From a checkpoint of a small mixture-of-experts model trained on Wikipedia.
Size: 11 layers, vocabulary 2048, 34.5M parameters.
Training: a variant of Adam for the experts, 458M tokens.
Below are experts of layer 2 (counted from 0) of a mixture-of-experts language model. Rows are named router (the router's row for the expert), gate (a neuron's input weights, with its number), up (a neuron's input weights, with its number) and show model dimensions 0-191. Each number is 50 + 15 x the weight over its row's rms, rounded and kept within 0 to 99.
Before each expert's rows: "comes after" lists some tokens at least twice as common just before its tokens as in all text. This comes from a sample of Wikipedia text that the model never trained on. Tokens count by the router's weight.

# expert 45
comes after: " the", " |", " a", " and", " to", " was"
router:43 50 47 69 44 61 38 33 31 48 67 57 62 51 64 55 59 55 63 37 44 25 53 30 76 52 67 72 27 54 59 68 28 81 22 70 51 44 53 39 35 65 43 58 64 28 54 34 23 93 75 54 33 67 37 65 55 40 49 73 51 19 50 43 69 58 51 66 53 32 22 52 42 64 36 28 66 25 52 63 46 32 58 60 55 40 68 54 57 44 34 38 60 25 39 31 51 53 44 25 49 45 52 44 57 21 73 72 66 67 51 26 05 31 66 62 42 27 29 37 36 50 74 38 55 70 56 50 42 61 43 52 48 79 44 49 68 50 36 37 64 36 68 40 62 31 59 54 53 47 51 52 65 42 91 44 36 29 53 61 73 45 46 51 47 52 45 30 70 40 29 27 55 38 57 51 42 54 33 51 65 62 32 55 46 59 57 68 37 41 63 24
gate0:54 22 25 26 78 64 16 53 36 62 69 64 55 31 73 62 56 79 39 39 59 54 45 63 45 42 55 36 32 81 61 90 44 56 59 53 49 39 72 53 56 64 59 47 43 51 55 52 29 66 44 50 27 62 17 56 73 41 64 61 61 41 55 72 67 32 42 26 57 55 25 34 66 47 52 42 63 32 59 57 56 29 62 55 49 35 36 44 59 33 35 43 69 40 66 25 57 42 43 59 72 46 29 51 53 43 68 67 68 39 53 63 44 63 43 76 17 45 70 51 57 51 47 62 62 56 61 63 23 45 42 59 19 20 43 30 61 15 78 53 47 55 53 40 53 39 55 32 31 52 41 31 40 47 43 64 25 47 45 45 33 50 59 30 45 61 53 46 61 79 39 26 73 27 35 44 62 43 49 55 31 62 56 76 72 64 74 49 61 40 41 36
up0:44 24 30 47 68 43 57 25 32 41 48 67 21 09 60 44 15 50 60 67 55 59 48 68 50 25 60 59 62 57 48 62 61 61 52 33 51 74 39 62 39 45 46 46 57 64 55 42 44 65 55 83 49 68 22 62 32 44 51 53 64 35 57 46 66 68 96 15 26 52 60 56 69 57 43 50 48 51 54 38 46 73 67 29 32 68 51 48 42 49 42 73 80 31 10 68 49 75 46 52 42 43 64 48 42 66 75 60 48 50 35 26 51 65 40 54 36 40 25 38 48 55 84 58 56 57 52 56 50 44 43 48 67 50 71 45 78 58 54 21 50 42 61 39 23 30 38 61 60 53 44 52 27 34 70 47 49 38 32 58 74 47 75 57 27 58 77 38 45 40 47 42 57 33 49 71 35 56 43 47 48 34 43 64 35 76 30 49 43 53 67 64
gate1:37 40 54 59 37 33 29 22 38 51 66 36 72 85 34 82 37 48 25 43 60 54 46 59 76 68 42 34 23 71 68 21 54 47 52 63 26 48 72 53 39 19 56 57 54 34 49 51 32 73 45 69 61 65 34 66 62 56 73 62 49 33 37 59 36 36 57 47 53 40 55 46 79 57 36 34 55 28 60 44 43 38 58 55 67 35 47 70 67 50 69 45 71 41 63 27 54 67 20 67 77 57 41 62 75 73 28 48 78 60 57 38 46 43 34 55 54 39 26 24 57 41 77 39 41 55 54 56 50 40 42 81 24 36 50 81 39 44 80 33 49 66 53 65 57 53 49 61 38 56 50 34 51 32 63 35 46 51 26 57 29 37 40 60 28 69 37 67 52 34 63 37 62 20 53 41 53 35 63 53 67 55 45 66 56 44 58 53 46 58 72 25
up1:57 55 74 29 30 56 50 63 46 69 67 44 42 03 34 46 36 34 47 63 67 75 48 40 77 52 60 49 48 29 65 76 26 44 66 15 44 45 83 62 75 39 24 53 67 56 55 54 64 41 22 63 52 51 48 34 36 39 35 37 52 38 39 66 40 60 64 57 19 47 56 68 55 50 83 53 43 52 51 49 35 59 59 41 42 51 55 56 61 55 63 46 49 89 60 43 56 40 78 55 60 44 33 60 49 88 47 72 59 21 55 47 58 37 60 49 49 49 53 29 41 42 62 22 51 53 41 63 69 52 46 58 44 50 57 62 44 24 46 60 26 49 77 76 56 69 31 41 33 53 65 23 49 54 47 78 54 49 25 52 65 57 76 40 62 70 39 63 56 39 64 43 47 64 24 47 52 37 53 52 66 15 37 22 53 23 36 38 40 50 56 63
gate2:40 64 48 40 35 49 44 42 39 91 53 65 18 60 54 38 36 43 30 50 64 81 39 49 46 44 51 52 50 59 74 65 42 49 58 24 51 30 71 22 76 79 59 32 25 61 34 47 57 56 46 63 52 67 33 55 48 50 40 31 30 48 46 27 38 51 36 46 64 46 41 52 32 42 66 88 63 48 33 63 56 52 48 32 61 34 41 30 50 36 35 69 34 67 50 70 53 54 58 77 60 45 36 51 56 42 53 38 50 47 32 59 32 59 64 50 48 59 59 48 78 46 46 57 44 53 54 78 58 63 64 46 46 34 41 45 57 48 53 30 08 40 15 99 57 29 55 59 37 43 61 63 47 62 36 84 47 59 60 58 63 64 56 42 40 50 44 37 66 63 32 55 57 58 66 51 49 52 11 42 65 68 45 16 68 49 68 29 57 55 20 46
up2:51 49 27 46 66 54 34 33 53 50 32 63 22 67 63 62 40 47 55 42 49 62 47 47 68 71 45 46 62 59 47 68 41 60 47 45 43 50 53 49 42 47 49 18 42 51 30 34 58 53 59 84 50 82 46 81 57 69 57 64 46 48 49 56 62 45 33 59 52 71 61 24 52 37 29 61 70 33 57 59 35 26 55 44 58 37 24 43 42 51 58 57 42 53 48 56 67 56 36 73 38 46 41 46 36 32 42 57 67 32 88 65 45 54 40 54 48 63 66 48 67 63 46 27 44 60 46 45 50 58 39 39 40 40 74 42 56 19 67 72 39 59 09 61 43 57 75 87 41 34 58 74 58 22 47 54 54 52 36 70 94 67 46 46 43 35 52 63 60 53 46 18 46 72 69 31 62 54 20 51 75 72 47 86 73 49 59 36 38 90 43 36
gate3:68 45 44 84 46 42 46 28 66 28 61 55 28 66 57 31 46 24 57 60 55 59 64 55 78 77 44 53 51 38 49 40 68 57 56 48 51 56 15 50 46 36 68 43 50 46 57 34 50 44 72 75 57 19 50 64 53 57 62 65 63 55 32 58 72 66 41 57 25 54 28 57 57 48 48 44 40 34 33 55 38 25 28 49 49 48 46 58 40 56 54 38 53 39 75 61 65 57 51 54 46 39 65 58 25 50 00 38 44 74 56 54 25 28 44 40 58 43 36 48 62 07 24 31 41 33 51 59 54 58 16 46 52 58 52 79 53 36 65 65 22 46 42 12 61 57 59 72 52 66 49 50 60 39 43 40 21 50 59 64 55 62 40 65 37 53 58 48 51 58 76 64 55 51 32 42 55 59 53 50 54 65 55 50 47 14 62 57 22 65 58 11
up3:06 45 06 63 65 29 69 40 43 52 47 79 47 50 60 29 51 43 31 40 42 76 69 47 42 58 54 38 56 71 72 54 31 45 57 44 41 56 47 13 35 36 55 16 49 56 68 72 45 55 62 67 35 46 29 68 55 58 65 64 67 48 59 27 67 75 39 37 56 48 55 64 45 50 83 48 77 58 59 49 18 67 44 27 18 58 35 42 21 78 45 60 50 67 58 69 62 54 60 42 58 34 53 48 53 40 72 37 67 44 72 48 47 50 47 28 72 58 55 40 52 18 43 44 63 30 56 73 78 44 38 26 64 40 49 53 60 32 53 63 44 65 50 11 39 60 72 73 42 40 58 54 41 44 57 51 35 39 44 45 55 63 40 41 42 59 52 40 54 37 65 47 71 37 26 52 58 65 43 67 56 62 62 31 56 38 31 55 30 25 55 63
gate4:73 41 44 63 42 63 47 40 39 72 46 35 62 64 65 54 48 41 24 35 80 59 43 60 41 68 48 52 47 70 76 68 55 60 34 54 45 33 48 22 57 67 64 24 33 34 08 51 35 58 36 59 33 72 56 67 52 53 35 57 44 44 69 42 56 27 43 90 52 44 55 49 48 36 82 72 65 23 73 60 54 36 52 42 51 43 61 51 58 49 47 39 28 55 66 54 70 51 26 75 27 34 50 78 37 38 38 76 48 48 72 57 39 40 41 49 43 60 43 53 71 41 45 50 38 50 44 27 42 41 38 42 47 54 64 60 72 66 84 86 67 60 57 35 50 38 51 71 33 27 50 49 50 29 49 56 40 44 52 71 35 45 51 44 55 44 53 38 54 58 34 55 73 38 24 49 70 71 20 40 45 53 69 12 68 45 75 30 45 37 41 15
up4:51 39 51 52 41 44 26 69 35 40 72 65 73 65 52 26 37 62 60 53 91 70 50 35 45 41 57 38 42 46 79 55 53 50 46 63 67 47 32 71 44 27 64 74 66 30 39 54 46 51 57 58 50 58 56 39 42 45 42 47 55 38 67 34 52 44 73 45 39 38 25 58 35 55 33 66 54 28 71 32 33 44 45 64 58 59 70 53 41 28 61 58 51 50 10 50 58 41 40 44 23 33 81 32 47 55 72 48 30 65 50 48 30 67 40 73 39 44 30 54 23 69 65 52 71 61 49 32 79 53 59 59 52 65 56 19 41 83 48 44 55 56 40 07 36 62 21 46 61 55 52 67 31 57 68 56 33 63 65 33 62 59 51 76 46 64 55 49 46 37 35 39 60 77 57 57 48 53 69 51 48 25 48 39 07 49 53 07 45 51 53 54
gate5:10 51 54 22 38 26 38 23 40 09 47 54 58 68 73 49 46 62 64 32 50 52 59 50 43 56 45 61 55 61 25 46 71 66 60 40 47 29 63 47 69 61 40 40 49 48 72 43 42 48 47 88 32 71 63 38 50 58 44 69 37 54 55 55 36 11 71 57 26 41 46 31 71 48 50 72 37 59 39 67 51 53 52 55 72 30 40 51 79 51 48 68 42 76 40 20 41 53 60 60 33 61 44 61 75 68 43 38 74 74 40 42 57 57 26 73 54 40 56 70 54 54 47 31 74 58 29 48 51 22 59 61 08 39 41 48 43 32 68 52 42 28 45 75 55 61 51 59 51 30 81 30 59 53 66 45 41 49 26 59 46 28 39 45 41 56 43 39 61 53 29 50 50 26 62 44 56 55 46 53 39 79 59 50 83 41 68 43 57 37 45 57
up5:46 68 59 29 48 50 35 84 54 48 44 68 49 25 41 75 63 41 57 74 39 72 52 34 58 28 48 59 39 13 72 76 60 43 68 30 43 40 72 70 49 51 71 32 64 79 66 45 67 56 38 73 35 59 39 25 46 62 46 55 30 49 39 63 58 68 62 36 00 26 45 56 64 58 46 55 54 70 49 65 24 44 39 36 59 53 36 59 46 54 51 37 65 76 54 49 64 64 73 39 58 50 37 27 36 51 35 46 60 26 40 74 62 58 45 62 65 54 55 67 44 49 46 48 61 32 49 66 78 67 51 59 29 36 38 54 51 14 33 47 54 38 53 57 63 81 32 50 58 54 55 48 47 40 35 83 59 67 25 46 49 61 76 72 35 58 34 61 30 60 54 62 20 35 52 65 73 19 37 57 53 64 61 42 53 50 33 47 56 43 70 66
gate6:27 63 47 43 56 43 24 47 66 45 49 52 41 52 65 36 28 58 63 49 73 87 67 50 43 42 55 40 58 54 10 66 55 51 43 68 37 39 92 54 64 45 61 42 31 44 38 54 44 63 45 57 31 86 51 62 67 62 54 32 48 64 68 56 48 61 50 15 57 45 10 36 50 39 74 68 84 24 63 49 73 44 54 06 70 59 65 28 40 48 45 52 46 85 54 41 66 54 47 63 45 56 57 51 40 47 13 52 72 54 48 41 49 48 35 60 51 39 32 47 69 66 43 55 59 51 43 59 58 52 33 40 52 42 54 42 51 08 72 59 18 56 08 39 38 54 58 49 59 43 43 63 34 39 44 57 37 69 53 52 40 40 60 47 41 47 68 53 51 62 48 64 43 45 50 76 75 53 50 43 48 66 36 43 66 46 82 20 56 46 34 39
up6:42 28 36 53 59 58 50 61 55 56 70 86 71 19 30 42 31 58 84 67 51 45 26 56 68 69 58 45 36 73 59 47 23 40 64 33 38 56 38 35 45 64 41 57 48 36 49 35 21 67 38 30 43 46 48 37 27 25 35 67 48 33 40 58 48 30 62 56 44 36 70 59 59 60 54 60 45 44 43 35 36 35 30 59 56 75 70 53 55 37 57 67 57 35 46 49 55 60 51 47 30 11 22 63 48 58 81 35 79 42 61 38 55 40 57 57 57 56 50 41 28 54 74 24 49 57 63 70 32 40 46 66 46 51 51 47 65 47 69 38 61 56 76 44 35 46 39 34 35 58 52 43 59 34 62 51 75 28 33 59 41 32 35 51 40 91 63 46 49 47 47 33 40 55 22 37 45 03 60 61 57 41 78 32 42 59 44 20 32 52 67 42
gate7:48 43 49 26 62 55 83 42 46 76 66 53 52 37 46 05 57 50 22 82 35 66 46 40 40 25 46 38 47 44 52 23 43 54 50 25 65 65 63 69 51 85 33 42 44 35 62 55 46 48 60 37 85 47 63 20 37 49 51 33 46 43 46 42 63 66 53 37 65 37 42 42 47 63 62 39 43 28 40 60 74 70 23 26 56 63 56 45 51 64 36 62 55 49 67 71 34 86 54 53 50 32 54 36 60 53 48 65 52 67 36 56 70 60 65 33 43 45 51 55 64 52 35 76 60 35 45 38 45 44 55 26 71 37 68 32 60 61 32 20 56 31 59 45 48 53 71 52 51 31 56 56 53 50 45 82 46 53 38 38 58 51 75 31 54 46 51 14 55 38 52 43 60 24 34 37 74 57 32 32 49 62 64 16 45 72 20 34 66 44 32 33
up7:59 40 39 58 49 57 49 79 49 40 02 62 59 66 64 44 27 68 71 42 89 73 49 55 65 55 53 50 44 66 31 80 76 43 44 81 38 30 66 43 69 45 58 62 47 46 48 55 63 53 53 43 47 49 36 65 56 54 53 70 26 56 27 80 80 36 51 51 37 62 75 52 55 50 29 67 61 42 66 44 28 23 52 72 52 31 64 43 61 12 60 50 32 48 30 42 48 26 49 57 54 43 52 46 26 44 79 33 53 51 34 41 46 53 40 84 47 64 44 62 31 54 46 44 40 72 47 66 47 68 36 62 26 45 25 41 50 52 65 50 25 34 42 45 60 29 54 69 41 49 42 62 58 51 63 46 53 53 53 37 33 47 35 59 36 39 59 92 51 81 44 36 46 76 59 49 40 34 51 49 63 42 60 54 32 53 88 55 24 64 67 57